Weights of a small mixture-of-experts language model, trained from scratch on English Wikipedia: 12 layers.
Below are experts of layer 5 (counted from 0) of a mixture-of-experts language model. Rows are named router (the router's row for the expert), down (a neuron's output weights, with its number) and show model dimensions 64-95. Each number is 500 + 50 x the weight over its row's rms, rounded and kept within 0 to 999. Numbers have three digits each.
After each expert's rows: a language model's description of what the expert responds to. This comes from a sample of Wikipedia text that the model never trained on.

# expert 10
router:510502421629473551503573509485495495538461588423488518518451541566549522474547476431561552519588
down0:412442517499489470533495507510468549495509556519449462408529430538421527560448441564509457477512
down1:549494570476447503535551489444500490439432588452524583537469500482479511510534544584495546531533
down2:518370425347599511473459489581473478545441533524523478609549540438429411428378505573478540472457
down3:500461447511479536545430461511492423505493518502541524515511455501496498525555533509558523540494
down4:479486533504481544537476505523491488485395490484524534499456415573518476480558494592502436541455
down5:504542412436449554569500428454463484444486608522554575489602455552512551538523548490448562525485
down6:412502516461507467486509536499580456471580547553575536565498535566459479540593532481496514534405
down7:532519528424478374421521565510545450584489532576431605555459511569462586517463547594447495447519
down8:444528437480618576471565490524490463549479455498456425517526418516493505508530427472470529499531
down9:536450391446443557467510442509473463476528526420425480530509566485569542429455465497587509503610
down10:477474483462504542487617542529568452570411442540525537516497481577511457581579398538568511513476
down11:594387515526494457485467525469508483513492478497557469523477595469531465540471517578486657587442
down12:493390462489442492562508529430482481512457533511509574434536446501562465508507628513608477511460
down13:572525489476437456523515421566537506529454499466569480490447573524484434521524453472527503573454
down14:458511506564437448554506433525452507535523489474534511575511576598517630496460560493571558460498
down15:453511567455510502415515583525464476493518466499378525486587512516563531465506466454480437504467
down16:485561605528492509476521484549553554500454491470596505494485494422393491493453421539404530463512
down17:441466506486537552548536534608475520441535457481434560497580576498441480516573533527585410494571
down18:516518437518491453519455572467578540513453471421562474518522484563436456511497483591448485488441
down19:547460447534460528571546475373581530529555511469567511466455602548466468528520509515501417524427
down20:448526482413527421540533452554491444471465474501500507455441494505477488511522455551485611538467
It responds to: Opening quotation marks, plus second pieces of names after a capital letter, as in K-ath-mandu, K-eat-s, P-ra-irie.

# expert 8
router:556538604588445491504488382469501520450427552472478554545514504497581527488466508505439539509537
down0:542500491342407384587426421568477509449509490427506510567544448568512465538588525483629514478529
down1:562493443487527563450478490437591394512394558478479483477534473666430414450506465487414404508452
down2:536564484514506522579451548557489567492524410376505555544574467500525492413603482527502533454506
down3:475580448493491568536434529484479613528549519501487462526501492528470477457494540543510534489487
down4:471400481535506464489430656438542521414510456430475515520483485433551505491445461475505520505509
down5:499502492475512521492547599558611522432514462556578487486476411509456513393541566523535492610437
down6:525456384515489464581478525539500588447454455456501555511464543442494464521518527519536524452454
down7:467431442467462482471593463540454524453525472538448496498501489436595508532461529510517634569479
down8:535616384610423497512507507553502482576603458516512472516476505519551562455428459512511518503580
down9:554568612481421500528388464526465591589466490555525427485525443566480497518488578429441506501512
down10:473538479515447535442527528556495490564482498540502455552500537412446486469507495606611513610471
down11:579481546505555436522494524532398528528389533555436518486511517575480537544481573510487551469480
down12:528395554552508616434468527578496544513446560534426486530549552485502521510465540471555604541534
down13:530475521529601493427377530545494524397466525550519543490516485516507551473466504425562459448597
down14:492497473534584532514545492546502478434466494422548408451531461479581547465342447498470522629532
down15:550505408543505473457439545488509502479532484510462424519517490508394491434447589516488471597511
down16:556497475487485471480520498479446421527483561527469473473393514538521506543496490481479575409456
down17:480508511445636482560588455491486477523540534517515535537509533473476474546608525433493473563479
down18:523399557478512518550512470573590522407421542475531465593522481566544523546548462497498534484529
down19:532511410441447546545431457396534461598502540463592536550486450441545403514499587476524471443485
down20:484574453515498468459585489550579479497514573515529563545549544503532558442523549575412458519568
It responds to: Connectives and adverbs in expository prose, such as or in rare or endangered, and, but, not, often, thus.

# expert 14
router:472450477641502609491563487434550503476456506466409531509428484520537477437466510496480515444513
down0:439530498573439502478470441371531372441486393454540539487497462546476500431587447533441521448452
down1:546512532465508532486479513571528599441447541475475495455531454506611572496488590548510499486570
down2:514448488477472481471567550413474542439480570540551458507545498479544578539486459599461491460457
down3:599545503502490427501463526538550485573508511580473482499456594595559486383460486508421518465544
down4:486546479499491503474440520453489544491542493607584435416504535483505474523576529550488462521498
down5:439356443466541505472481607518554454494510542447408544558533421465454389426434485474510486515494
down6:552592387542446524396453466456530573519486554521529491480529472543522526430525492554456496512547
down7:522519595509443513614480511515528475523481507514518478498531506465493520516447410539483492472549
down8:538605421492520526423480462445533495577594514479441519538532563495586541502511561607532477502458
down9:551528429536501527503479552491475415479522480496614446487485561511422440528413416433464422515489
down10:526540425617501492467472465518476477546552529536534475543497465394483497526438484516547604473484
down11:441542471460522480415521543558486425591444445483555485477435559596446505478389495444504437459583
down12:544483454464489565508488497489436556445536523513509576557546457431523558434426493335541561537601
down13:478480457505462512518448510490458466471520472462410508410529461516560406527560523372584492548509
down14:535695485508496539557454639387476475454497452475508617501524443507546508505534510436428487517469
down15:550469523530562472529526418530541530553588543522550537525526557531476546505398421577395429525469
down16:494473385513498426594454493462505403575496500538475526528545526528541552485431507454509525507562
down17:469477466514511441539439452518489457533485447568458466603488401568418470395431544546451550468575
down18:356539427456476493451476525525444407493445507527400512549470487429434493597530516532513472533504
down19:464473467491550532493479494456516528562564591441452527498425443506505613517525429512522543479423
down20:445449534570457511522426536441466503454464506575436480562594573518475524552642568421465441443515
It responds to: Past and present verbs and their endings after a subject in biographies and plot summaries, such as began, moved to, shows, co-starred.

# expert 2
router:444534464564552542413492456478500515537528531535507566491492460507527593509549470450557535426604
down0:483560555483441524516539396507540545495440499459455555507377451530506503444521531455517554523543
down1:491506529457445524362479466456533488472535505566478469462518450437481467613538510459504416481532
down2:491495410497512587503526494519543496444474476450616507551550460423410493518536459532503393474527
down3:562483591391427558497557498641431498494482511425469591551510579436522503495470492513524417467488
down4:471569514526473490465474428543460472447519497563489460353538430432456487439471540521479490535473
down5:587523517477483598487506515421466462554453457493418613419566499602506428433469560534573486569491
down6:534568535608452551486458545555476438520524500470574530523465509499457574497481460465453486558461
down7:471467523554582529559475509496560499515596453541507393563484484467522506492569521487552495586481
down8:500533532527581500547463504530495522544462516450434488535538487409528386537367434431463553505535
down9:550444555481424530531477488452631494537477572561464577575508481456433460567460468422612462497517
down10:514535458507462498498530424511523447537561508397466461436624410563477503543523532461498537510554
down11:491459394515458565447523488502431527477517529544470423448460492498386466539444492506476518481465
down12:509454511530615525490434548526534432392451550499595433487537439537472513446555508587484479448535
down13:496447485456472533522553518433611505499494461498508504421511496454500462581537491484471540485514
down14:556521595669484559501451479556476519455426481432499482504542434440484563448482442330461521506516
down15:509487465466387482532646489493410514498371484376487440580505499489520515476459519466483425480626
down16:470491448574497559458555511559534475526453495517538528538470555442496472574511432504533465560511
down17:557556488502607459446535474519551413454567455588416437593470462463566383496530561469474497464497
down18:414535405494411484583560538484518493490519471544510457527542435392564498425462541529427583457541
down19:436458465551647477465453521465483575506550443511463465548498517437516492529541464550514489472435
down20:484513525569510523572541566491467517473569507448496469516454612564445574471456448490470571547364
It responds to: Pipe separators and column-header pieces in wiki tables, like election results and sports statistics: Candidate | Votes, Apps | Goals, Pld.

# expert 12
router:578457440570411578499542504480483447433526543433539510569449529465504569497435393456514485513454
down0:554464507499444454458513482455529432522487500451502574535473507597599455548453460520503543515519
down1:461454485510607480446483476531529581503474476505462469489516537519569476507489553511493596525474
down2:517538498499427474523412582500432509500513471508479508586471439533534534542476452461459495500551
down3:486474395575475483478541524447437461469470438516497467469469605441475513560476468484481438467440
down4:493506426422525498517504489502472519535424503505443451558505488503448529466509531463443459490421
down5:548502592412442562484531514499529592516445457482503472517445469560478527486442506542512438487511
down6:435549415532523499500517521488496431496553546555490531502507546495559494495462587525488408537465
down7:567475513466463494492469484528491544597501505551408537414599467526509461483438511538526505602460
down8:449491450497466485351551463467397533519587535492451466396477556556438367465542423515529506557526
down9:513480486521637437593545507505513569450535418482530517492505499417359469444479528517473495464407
down10:484389511485516490503445512454514513470521461534447632572579465477485453387593475466436500448512
down11:448518532357476443490523591569457437601422516520494485551482524507504399444459584519507595547471
down12:552448509476458426460450523558511560420536493508496472385439572486463586531454446488461516538411
down13:624452534490516466550416486470539492508484436479495501466458441478624415529426540417505567504528
down14:478551532475440511496468464527530467588493450519489552556488575450608540476460420505525510451596
down15:431414425448491526424538518501478474457481488475475434508451499445477495519617514404513521568587
down16:528529407477475501431502525501455454490457410587488491551473541492553496537470435485504572480526
down17:524453478511520492540433484472474427483540509632515572501629559529478498520506537464383497563517
down18:533483547432410440610476527448500532468561463497478547530469589537549479450568457525455467517403
down19:509464508415452477515498445634475494489540564506609434506504540476440436432545475526492566435437
down20:424373506504441497534456534471594602562505541484518476450448494499506502520566529540508562478528
It responds to: Sentence-ending periods, sentence-initial The, and preposition-plus-the phrases like by the, of the, belonging to the.

# expert 3
router:443530482491450564509511458420512525508519508464556500486373529403515559450415493467458469494558
down0:479493545526577478455494516408575566592481456545448524510547560557481531477615530426534520558447
down1:388514462506417499624500406512466488457511442494585488491479521420511529449451516476505537590586
down2:476497427518576552475537422429490568570534495466542502566531530479546436497516546554554424526517
down3:492477478570521435373542586533518568472568516418517522552477544397533468517456495572486563459596
down4:601560536481412514569512490404397644571406485522473566504477517417517498444463625515442536501461
down5:477486499525481483463510446518495435488418500572462540470428515489514555558488537526514595564455
down6:448537472401527493492420506507497571590422444507414523434535408490468427519442453500533533463533
down7:421485521536535499456507510471437480454447362550376459443524508513479401510444408545451499456504
down8:432428466423514557431467476469540420543502505512522460401496443458498396428444517512482449426481
down9:500456468600580564439465432489487440426491481556546421490475493484590529512390504455520531497424
down10:480473414557505445514398486535468519547478496446443498619526428578581555463508541631424521532508
down11:457540567445513500489544504461575475511410498446531522549484529380504482457538476607456457517524
down12:506456537541395521413464422544484478423550489572474511488569582529528530488491425460567539519495
down13:469496589539565478474475543509590509538502460567381432429534591527594535630477471598466445515503
down14:516548511511418448517581548485537415531524559569432488464559543516545505534459406525537571457403
down15:498529559459405430469396551432547542479428530557500511484506445466452560545467471588564441509497
down16:587470462599496471521521553445546475595461477484543602492531446505532432456530550490551440433470
down17:541527542442503409433523592494560427400504438472523431556485480477455468460580507601571520482442
down18:560419464450549525522545429519598382459447599464414456582485437442424465508501406519560467498501
down19:523479435453595474524511572519545445443526498520492529565471488613511581481497485430480465423572
down20:474505539510535478507454443514483533479503479508558607504398499446580476505455484500526467574415
It responds to: Field names and list markers at line starts in infoboxes and data lists before a colon, such as Genus, Born, Area, Frequency.

# expert 7
router:619465481548513491478476474480554461448504540511467591501425487489575536423473510534499584494625
down0:474505541489514492473605473488478447523508445464475484525519541472457411515583504518603539554477
down1:531439409505397556483469564510448533503412512532537421473440471471427551519412501486447451516506
down2:439499526492430535543566558502409525469542521508577501536430475454587521517458547463498348511576
down3:449438552512526522427490526565433462520341478525481517432555465513460472466529575482518459482491
down4:483480484419491453481505484506469471390511506537578486450410493424455568430473473535581432507494
down5:519474469491509494525482502503474475439478431420487469528483573546447432481532516436533510521489
down6:526427510412471558425513534524494509489534580521524581488481558538565438561453346462450525520550
down7:461386359453529567463629536467464542465486562474355536511506465461413487511505540509517498512620
down8:513407499536467513442564444507456541451470556473448489436501499479534499442474456595518538568428
down9:463480528404592499486484539517469511520451514444474632586404550642531497552465442459445479468506
down10:521599413531402530505403494421470506577516397486430513488446590506480537503472507442426521529590
down11:444477594444530594501478489427489476472472490473575457535477444584497525489445522556545520514579
down12:491512521453545455502596555487447617514551511488433544496514535603491486503540581461563529555538
down13:469540558500451432437634480486585533460479487608499517517522570537495464417515593486408550483472
down14:415493482518401627468513405523546559508564533493487441503482560487468447507489551494451454410486
down15:468495440483432533558421509482517527525489386421453447483546477537503554481506577531497540494502
down16:507542512483538529500473452531581491566498522425486453489489491481551574493533433448455482481548
down17:436546517496570486433484568501462510462542607504576591557515519497495460489491485493478521426415
down18:532446497514483456478482466435559467462497494501468467465495388514530520547519514428603454544401
down19:472428588507527531511548521433518545485428444519449450477448578500484492452567469525565511481480
down20:543522494501422419545511467434566560495451522532561435490569479474446459496437488578588449513499
It responds to: Month names, the comma after a day, and the first digit of years after in or on, as in May 12, 1992.

# expert 13
router:510518472517448578490578484472495447552440496523516528421424510535540555550455557505576594540526
down0:492504566469563454517607588510505508560519456512568405619548448444520491433486432481482519459535
down1:408497485492488504459526494428622507451532515401524506462508482574503573538579422534504550585507
down2:477461446512619527505521517543492514569535459400492512525505429524501406474477548413520432417506
down3:450348524444494625449494584476536554523455509434486448477452516385506578478496469530497521463532
down4:401542510460577469525478511465468498465542513580463564484465500430416395595568421537603478485563
down5:598569473459469545499395520496579475506512452427585513584448358428460556540431584392440496447484
down6:442452514406536465454501595641461571576490490545475474471511610584460504446500395496524556523481
down7:476575454504512489470478436481530531572633525443618478479485472451505506456574520483471488438459
down8:607408482502458497414566527496634437463487485443494532474500476467453467561477468448647474499525
down9:528490608479551525550494474479501599443499447504515475564481559475415465481476463597547387438573
down10:525412602574422492462487439480480481446449409442462499429456631483457453491451505489525598534429
down11:557483552519553524530350442535479466584571493462528482532515472541509583495509502468473522478530
down12:400505570467530504408430514527438562483473463486532520501503493507508461376507481545472513449540
down13:532564408503451537479459450445617520478551470407485544477431533456459520586612573563451426476468
down14:465501521448399472455527568603449552521459444575445478539541417436580490495483563504483484536589
down15:493463425572395490506574503448510560496543465523515444543453522541562517469389472500400461446531
down16:573555412452544482458482496535493425497504485495544509480567533529574416479476525470534537482553
down17:489486542476523435497545452497510532501496527416494533485520442496493519394551445524475481537522
down18:570536495424468403478480388543486564577482462487444470448465433482479482518505440478518483536515
down19:510493456547393531506433473475579425462502540624517440547477556545446458452481548473448539495567
down20:538451460456521500481590583530504476465556538443433585547479510519482524382526519437574586425489
It responds to: Capital letters and early pieces of foreign or proper names, such as H in Hedgehog, T in Tayyip, Sch, Sk, and multibyte characters.

# expert 11
router:481543419547551531564536451432509532459453498496454598594383441481590601532475487477515583445530
down0:497526478521513586508587487514490467507473497427431539612599536509550587487495455551547592451493
down1:509490576515518584506521444512381546486489488605561541494489537460537471550565507467555603381505
down2:548555467484508512549562529522512481415522537427462536498417521430402475472533468526384529509435
down3:520507462473586472489607491529565542504565399461456466499551484513469477454473533504477442459472
down4:536439495523584517544496435573604534580513463451491540482512589515556503435475503504480499445591
down5:526428454543475438467530529514452480523520518461528398552466558488464461541403578482537508471519
down6:540532489515499519579509431441423564486452514515497528540443534491487597506485501534494474420523
down7:428494489474569570494475506468535538500547489511522514380523466557548468507552385488468476432549
down8:552417591513421520440513521562498506452423512472497540441447344493586448513562507559572405575509
down9:559458457514410466542535593520488600474505512456498547450456454515467565465573419565401508389509
down10:539418501477548616510526403541506593559524466490519527497484511537497477490508481459472582462511
down11:508537495561388518579538557474547409458507418557477443483498467496506493515519465427477426509567
down12:414414496505628570527466474510440536578484557525432469506444542554490536468499446495416499507447
down13:435541487485472557557529541554548499475400449501489465508436527414580485436430506407538587574384
down14:471509539532492529449628552483524396501527540432559495511461491427485497473557455523477455482481
down15:495417442567575513452572496520516440444428489401478468527434468457555418554457539462450533480568
down16:568506533452474544501446518448477556545463563489484508531511544479434508571516538500481453449508
down17:442493544509494511540429481505484475476581442442484624473589480498458444477572557455545535609471
down18:546467528536499487544485369501518556509468443519477524489507491420523516495458430541382462550534
down19:552535495461614567530628433507485435487575555423490521544519520502571481524495500448501453581513
down20:480518497482511538523507538579606515506517433558487508483548555523533518519554420425516452471518
It responds to: Word pieces inside or ending ordinary English and Latin words, such as -al in Monoclonal, -ic, -ration, -ens in sapiens.

# expert 6
router:509504520518507514497563499419512516556464499493540531562460452491514548527432516471482613477550
down0:639483512501598497487557525521458473499496482512468540458484509552395551547613487529474503510494
down1:525519485468534501475474524518414523523505476469489451503515465419415429452460529426444406572550
down2:553466478565580569516573474480494399464467530426466477431517489504518510485583481480491478571584
down3:512474477437421521563527464534492448508531551472401454444474549524501535518563464541549514534540
down4:579461435542578577445507521511445429464559445470401483465560476521482587450461532496559451508520
down5:571523525447520447464597517516510552609472486470480491413499438492510516627512441464535468644502
down6:465460513600550510502426515507622503500525495517531476503517512499483459430617519596505540533376
down7:499515512519540489466457507407499425575440545485476508594514526392433533508456550470522554389493
down8:545443487519498564479526495555487416535515458485403601572546421534594540476443490625481447560513
down9:430486541486520500444548475453454472451424534417445401411553497445436578522513476562517534539447
down10:591453496553437414509516468511571539449515463579405576470494594472549462476497544544497591517484
down11:455508575483539494496520481549627546565504581546553473539488638468466458464446463494512538445480
down12:486620512522510453467445541537552556494539488446544455558553532500424535500488469437537616488502
down13:625494517512461523458428465402617507530583495495563558567558486473481524504545536481459527487390
down14:460562523517525520522506531493486556519352501544524572562547505443481523449560431566559562471421
down15:405409555448474529483471587492612500493473509590458382440585457490483411424515504578487470569435
down16:539487406449566507459398452484470503536548508465466450513549409524436422493598447504625457491456
down17:504490554622504440484448482499528531574529477489568443462559490492574548560466475484557469520465
down18:567566511509406461502471534521493350568501458473552465545457463525450520552480512537415602500520
down19:577448453529473477547502500438469488519446488541500469475491572512562481527483521517455554435506
down20:474467500496497397493484561506519585491577476481531563583507562545451455498497429463452585503516
It responds to: Middle and final pieces of non-English personal and place names, often with diacritics and in sports tables, like Erdoğan, Mateo, Bogdan.

# expert 15
router:551434527471469654531527457465560493484476607483546440598405426465525454537474492512509498455507
down0:530460428465518546452435539525512544467443442550540477488518465590424481513542445445484501497477
down1:537475477418388436523490398524412446633545562481546495509547517534397506471411449474508509487587
down2:459497460588486567453534448626539598544524502518531542506639509471601473513532425537504557465519
down3:487534538512420403578471396498472518402526454487446595416556546458524487505491505527539444401552
down4:501509544522462589615542415529509467526556404525555702500527468543543515474433523465426532563430
down5:407500513359530443484511455475412523478413529523473467496447504503687477499565490462553500456545
down6:455447564495399496577486474521517493558562450528439528448503540528506506417498471475532465496608
down7:557478533494521412453497547445470471479497475454422520448499496563499457345532477445477514502421
down8:568457474473509541425548591578529476485488513599504409463476440548521476598523553417568483493526
down9:531535489452524572440467466473512476519532465556532547565569447383533577486464546493485462461562
down10:571518474473496396486556483559533606578464512566517441493415441500443555532560481476529580549481
down11:550467417460492452420496482480491439491489485513567505410482467296501469593560542574408509501472
down12:316482438421435518506486518461518465543512492394455434448515503452445513544487447521489444565552
down13:551523485452426372490535504428550433467509438503527489545489377465502543553473503506525539509431
down14:488554586479469510555463522430474546540527502530546453425499480527493341550509520437572536558576
down15:488487509477436534469397493514495479623430541455538476560502546573455418602480503532410415523435
down16:396501490527453523547385507549582460459543565516498538469586459498519428545447491494551485513488
down17:453508528479540468531441521508483546495520471543503479448446476602500665493573517479410476430588
down18:594573474505469512533574463540511484481498466530533509379578553443500570580448485449442450424444
down19:559465520531539529572481614550464542450505474419500532518513454547510456515439503469451532411422
down20:492522488457596473579509551506600540516579581575520460374589510514414599539558452532467475555592
It responds to: The article a or an in phrases like was a, as a, is a, plus capitalized words opening sentences or name parts, such as A native.

# expert 0
router:536515452567487543427515510465545408506550524504440568544418496418570596513461420542521552556587
down0:561527542473444345536478502460454493604466496610481523632499409494391554543396577501482445556529
down1:538532477560484499472466491439429573445451454481541480489500607520519551480513468533541496492405
down2:485532584522441506526491478528561547502586495467408549466512521437500489537532504446538512415527
down3:464480482521445423591527497545543479482588524577551589513457435499511494460482396483458484444474
down4:541502452473437550600484523498407522472558483546522474466532504457534527528501529497472478374516
down5:522568448495417533525532475477503502506462472502509483501433414524544449513507615515534533629431
down6:452550463456434469468502585530516496531502392580613536452575480430437508573475464523473531553487
down7:564537509383525540529635489521570539418581437547471487489518406483539396516506388495415527493575
down8:468553486557532415526485522486433571529526554547542559499422511478603490492477534504488578538547
down9:517484453613476575447490485446613512505519516433488480533524524493490490417511549561572424548543
down10:492481371528428423462498519506518430518507524461564538433444448473605503514532470527449510414504
down11:461449433500509485451503516397587515444560448472508435471537457579401462512467524534522590579530
down12:458474411527408533556509394546447506572542544499499489407486498456534577491487468481513464564496
down13:554446509531561476436455498455413513489502525477576458402455392512529533575417564509473466482551
down14:528512507456485489486530512467430504504448455528458479497488433467457531504507546586529500506473
down15:487454514481527552491482443475498512518452432494462469464460488475523474467447512587382507533524
down16:480464531573556511447376490580569499472487545477475473478442484529505495527386485576537481576508
down17:523547460511531435485539418454463428449488514514483414487549421462553585512500415540367530500598
down18:493454489476508437508525532567480548461387528505534450533427463489439431426469525518531418465460
down19:449490495546428549551557491462508429457532499505557563496439550504514493398485531480545492585437
down20:449506631598365466547504530616554550534584552435459520532479524504501579546466516531499498459576
It responds to: Suffix pieces completing nouns, and common institutional nouns, such as park-ing, coach-ing, development, military, County, Street.

# expert 4
router:539495469495507502492529521459512485485427515451462505504538470429474576439510440448574541444534
down0:530518480543470449527563473496568468557433530462527559480518541421581394416504445579463491482525
down1:411538428422549502438563429491433504440586454490472502519478463479502485439565478561453509494569
down2:492431544492551472513480563542478489514518509443461549474478531533534472545550455415452498424449
down3:571530494449526554498533444469508534534556438516525450457495458496542462496403436510509516520442
down4:384440594557515498482563516525494563481539526515451484545507467520573511435489553502463413593505
down5:418556503552497559456441508409521500510501448488446499480414497459517545563454413518501459426581
down6:607520558533507494548516561485430450583510430525572595423412448551531468486533528496527550485476
down7:499426550510365479557486460589569525470517588506500486539529509576524602427451504599490473540514
down8:495449522488483557478536577561553430516566445381503552471464526476562493502494454521505543487502
down9:453437593429557493475617553615615485546472514543518572444444424490505649549422473430522630523447
down10:497504409501450482440480457467496489598572439470496536468435569439511501557447559529443537533541
down11:510558487538450477509412506558484516445502487461533450486487519521414482562495424531527441539463
down12:594586477481547477559410543562593574490433456506392583590483564539540539486471526484385556455481
down13:509535491471525492547466569466559494474436586507512491433461551522438476532365576479429457606414
down14:500478545488490524520577427532570457620514529418495459519467479562509576439502522562564422563543
down15:492420543495562490447404442486523490587450526441492494498456589596516466480504509501492513409359
down16:493455610440520563526567555496503452463486497499436512481535546495534526520551419547490537515494
down17:526537500540607490430503455480539485443436484502502453530451554575509485570526508434539510515592
down18:504505523407483469445452567509494473401539532579461535579529504509493494496494393515565487542490
down19:462483473377511529475532504541509452597542534425526536426504462509487475552463497610581527535532
down20:478551561450423457572500532582461526440437430504553518494470608518556511515557545510466551473441
It responds to: Number words, quantifiers and adjectives right after the or a, such as other in on the other hand, two, many, new.

# expert 5
router:463488483515503538508497442469556445507389477496529571570417544496517539530472486509574568489580
down0:546480528483502568446469507561507489515594473537480509473497435546457591595546517500489452511422
down1:512507576595379494356486526397562476493425493493481501538453539511497609496442515466561493451509
down2:513545444472405504519463576530478524483435466547429527558452500502514503346498458576520499557502
down3:526491505445509558532495501554509451451522542501474490487430574466508450520555559502536533355540
down4:478645483529450585427548437499473532543493532518443553481540507622516473493377506448481349515479
down5:566454585462376478492458494589558489574458562448562512452496521506552491615463397441479514482455
down6:620513474418497521538509481471456531530530620532481534436539488475551475534616432562420450401409
down7:447445464471509488528529498538592607536467428533500420594545419585464477447466551543500488635451
down8:420493537517491461587501516463418601502459474557470530581502529547384450451537469450481490548467
down9:468469543417411416469476445410489484525513491492566591516485460551515529508521505432403472420533
down10:448525464537478496464453490464468452533481495461363541605503512484479507484575509465481526594533
down11:565503469537413505567489494480592446542463474526534467464586466499456495468483565512544526514515
down12:517579472481520542520529435473475472478517580452459519465486507473535570578466550448422514459585
down13:472444520479540547519513549441557557520430467525542409517480486544564596464457466492464485462443
down14:533445452587443476480511512526472539453507491474504511432477453504482443562470492473492466533466
down15:428460434473545501480491527449522474592515500486429555391369494457444612555564468490575561510549
down16:491419449519377607516523505538449588384501441476571534490419496533393485484485425429453448455507
down17:404475539405527505506433514561577500498462549570480485514474509479456490526457451463495545509527
down18:446433554483533599556595554486544418540410515416505510422370535462524508490485562402472518555469
down19:520443527542506559538513424456443615493512425637461495500517548461495507472502520506455413541487
down20:473538558450518535509418485520569489614478472430442547532515542391520605524519483483530471451597
It responds to: Line breaks after sentences, list items or table rows, plus wiki section headings such as ==See also== and ==History==.

# expert 9
router:475517489512416526486569451409483481593463540472507477447501558473524530534464436446499506509589
down0:387497546523468491493499482512523481587469419423436480539461521486537494473472438431547481496593
down1:593474491577487511490526465426554458495513557507529491544451488544478464546477517528500393504504
down2:512535479472430493455504562457439457561448447609420533454472536508579567499526487523496453616492
down3:453471504553489585503570488508469525461474479386513519546507435550510419534614508571457592424474
down4:624464451505511494435516531430536365576581532495403472635464534526526554524565488478368555472537
down5:565567529553509480421450517493384467512428488403442489493402518561550472464440526579500498521492
down6:431571485441566459535498479369546458438510523567557551433554569493398551514427430515505522518493
down7:488418500482539521557534542466469543464474393527464539463488482425493453542545403519517526443460
down8:590562604536552539442469475502534555461514502526441510410479565533550503512532527400475500482548
down9:480560512513563607444423540509500487464492405430551522535572589526550503534550538434554540505517
down10:523505553419515588479466505522581526519517522513556516446578536611474575480468518536601405538516
down11:454534441502451505514555476436550499529442546478498473421583545592422584495461553480392457529436
down12:478532530512407489456513553606600487515526586525477496604501414534465487415489519613522529502439
down13:499451435452474494547431429541588478512524442487464408515605439405474483486536500540567500457443
down14:391500536500448491549474530504420563511500553458577491542566499499567552427449548431480469481511
down15:549477565532458566460514527433406538496431460496354548515571476365496454518456506501503434507529
down16:496562473528518454578530374440523496623562489506497618439459610436461424505462537522484444450512
down17:382474512497519531491518533537510462602541530618510514580535559525505502527461468498432510433463
down18:415521486508478574536530432582412336510414537584579432491475541564652441517498477424482543458492
down19:461480568532385546501541492509497483548492517510446526608532462555452554534412495475401530492610
down20:535469506561423489435574479540464498490497523441464465384466444513446448505520578525519484551463
It responds to: Digits, decimal points, brackets and units inside numeric tables and statistics, such as climate values, coordinates, percentages and review scores.

# expert 1
router:522434482604427541493555423515552500631425560501457481574519516443534515493495519529549500448599
down0:433406485465523558461450515590471496492469516533409407441494456471510462466494430563575439462444
down1:496555532492586569510440525481446456526472449558438440464454465538438536547564516462454542395450
down2:489506473465479564459510551516461566469540498540551525418498407488521604528470439515551537486442
down3:500523449540411520550437509477605420469492514534568516485496376553496486502391485469510584578561
down4:562516548449579519478498536455580438534516418574516577508454466495460460551505523538533430508555
down5:464542535475536524577470480437460475552456443402564499496465569555444509566474568494529506432459
down6:513396580520416490539540468494480593536471559466498550498406517517449531477522515444612407419527
down7:532624414589499481549489521511518467564474476478478554503462527485524428574489584448493468522557
down8:567391565428486554496588520560422577562441502461497451525543501605412508526477539560552459400453
down9:471475491493523429514515524503574464566451453482526490481588531554535477595458428549465461449498
down10:538469544519486536454457461495547590582479543512411449504520450519522480525525397488448521539490
down11:472512455574524483514411612495512633525532528481493414543531489559499552519564489511493530546518
down12:496539473481518491392483511465530516488428560504509504537589458495504554493549516463520520465494
down13:537502493454571470468481551516454414467519583486489504539414448414513531475525501466633434552394
down14:474614482499492512527520470550532445496576485448596498500449544452415483430472583500528532519566
down15:437476466423501464591482562488466498490419470538476485574473496509423524526644516550485570566590
down16:467509404466524543446549536495445508450433547458503474543503445599492518481555459495424508544450
down17:486472517505501608508447613566511546546590469547538529521452473472528454485514566449528551544495
down18:504546578535470540559550496497448515462488502554547495479481501481412459582481472533512530492577
down19:347399445519517457530641527453556468586494493517492580495468552418559521539519495452511490503478
down20:496516530554610462600495687510494461469574549533522523478528466589524440469563453559517563499521
It responds to: Digits completing years and dates after a leading 1 or 2 in tables and lifespans, plus country codes like USA, FRA, ARG.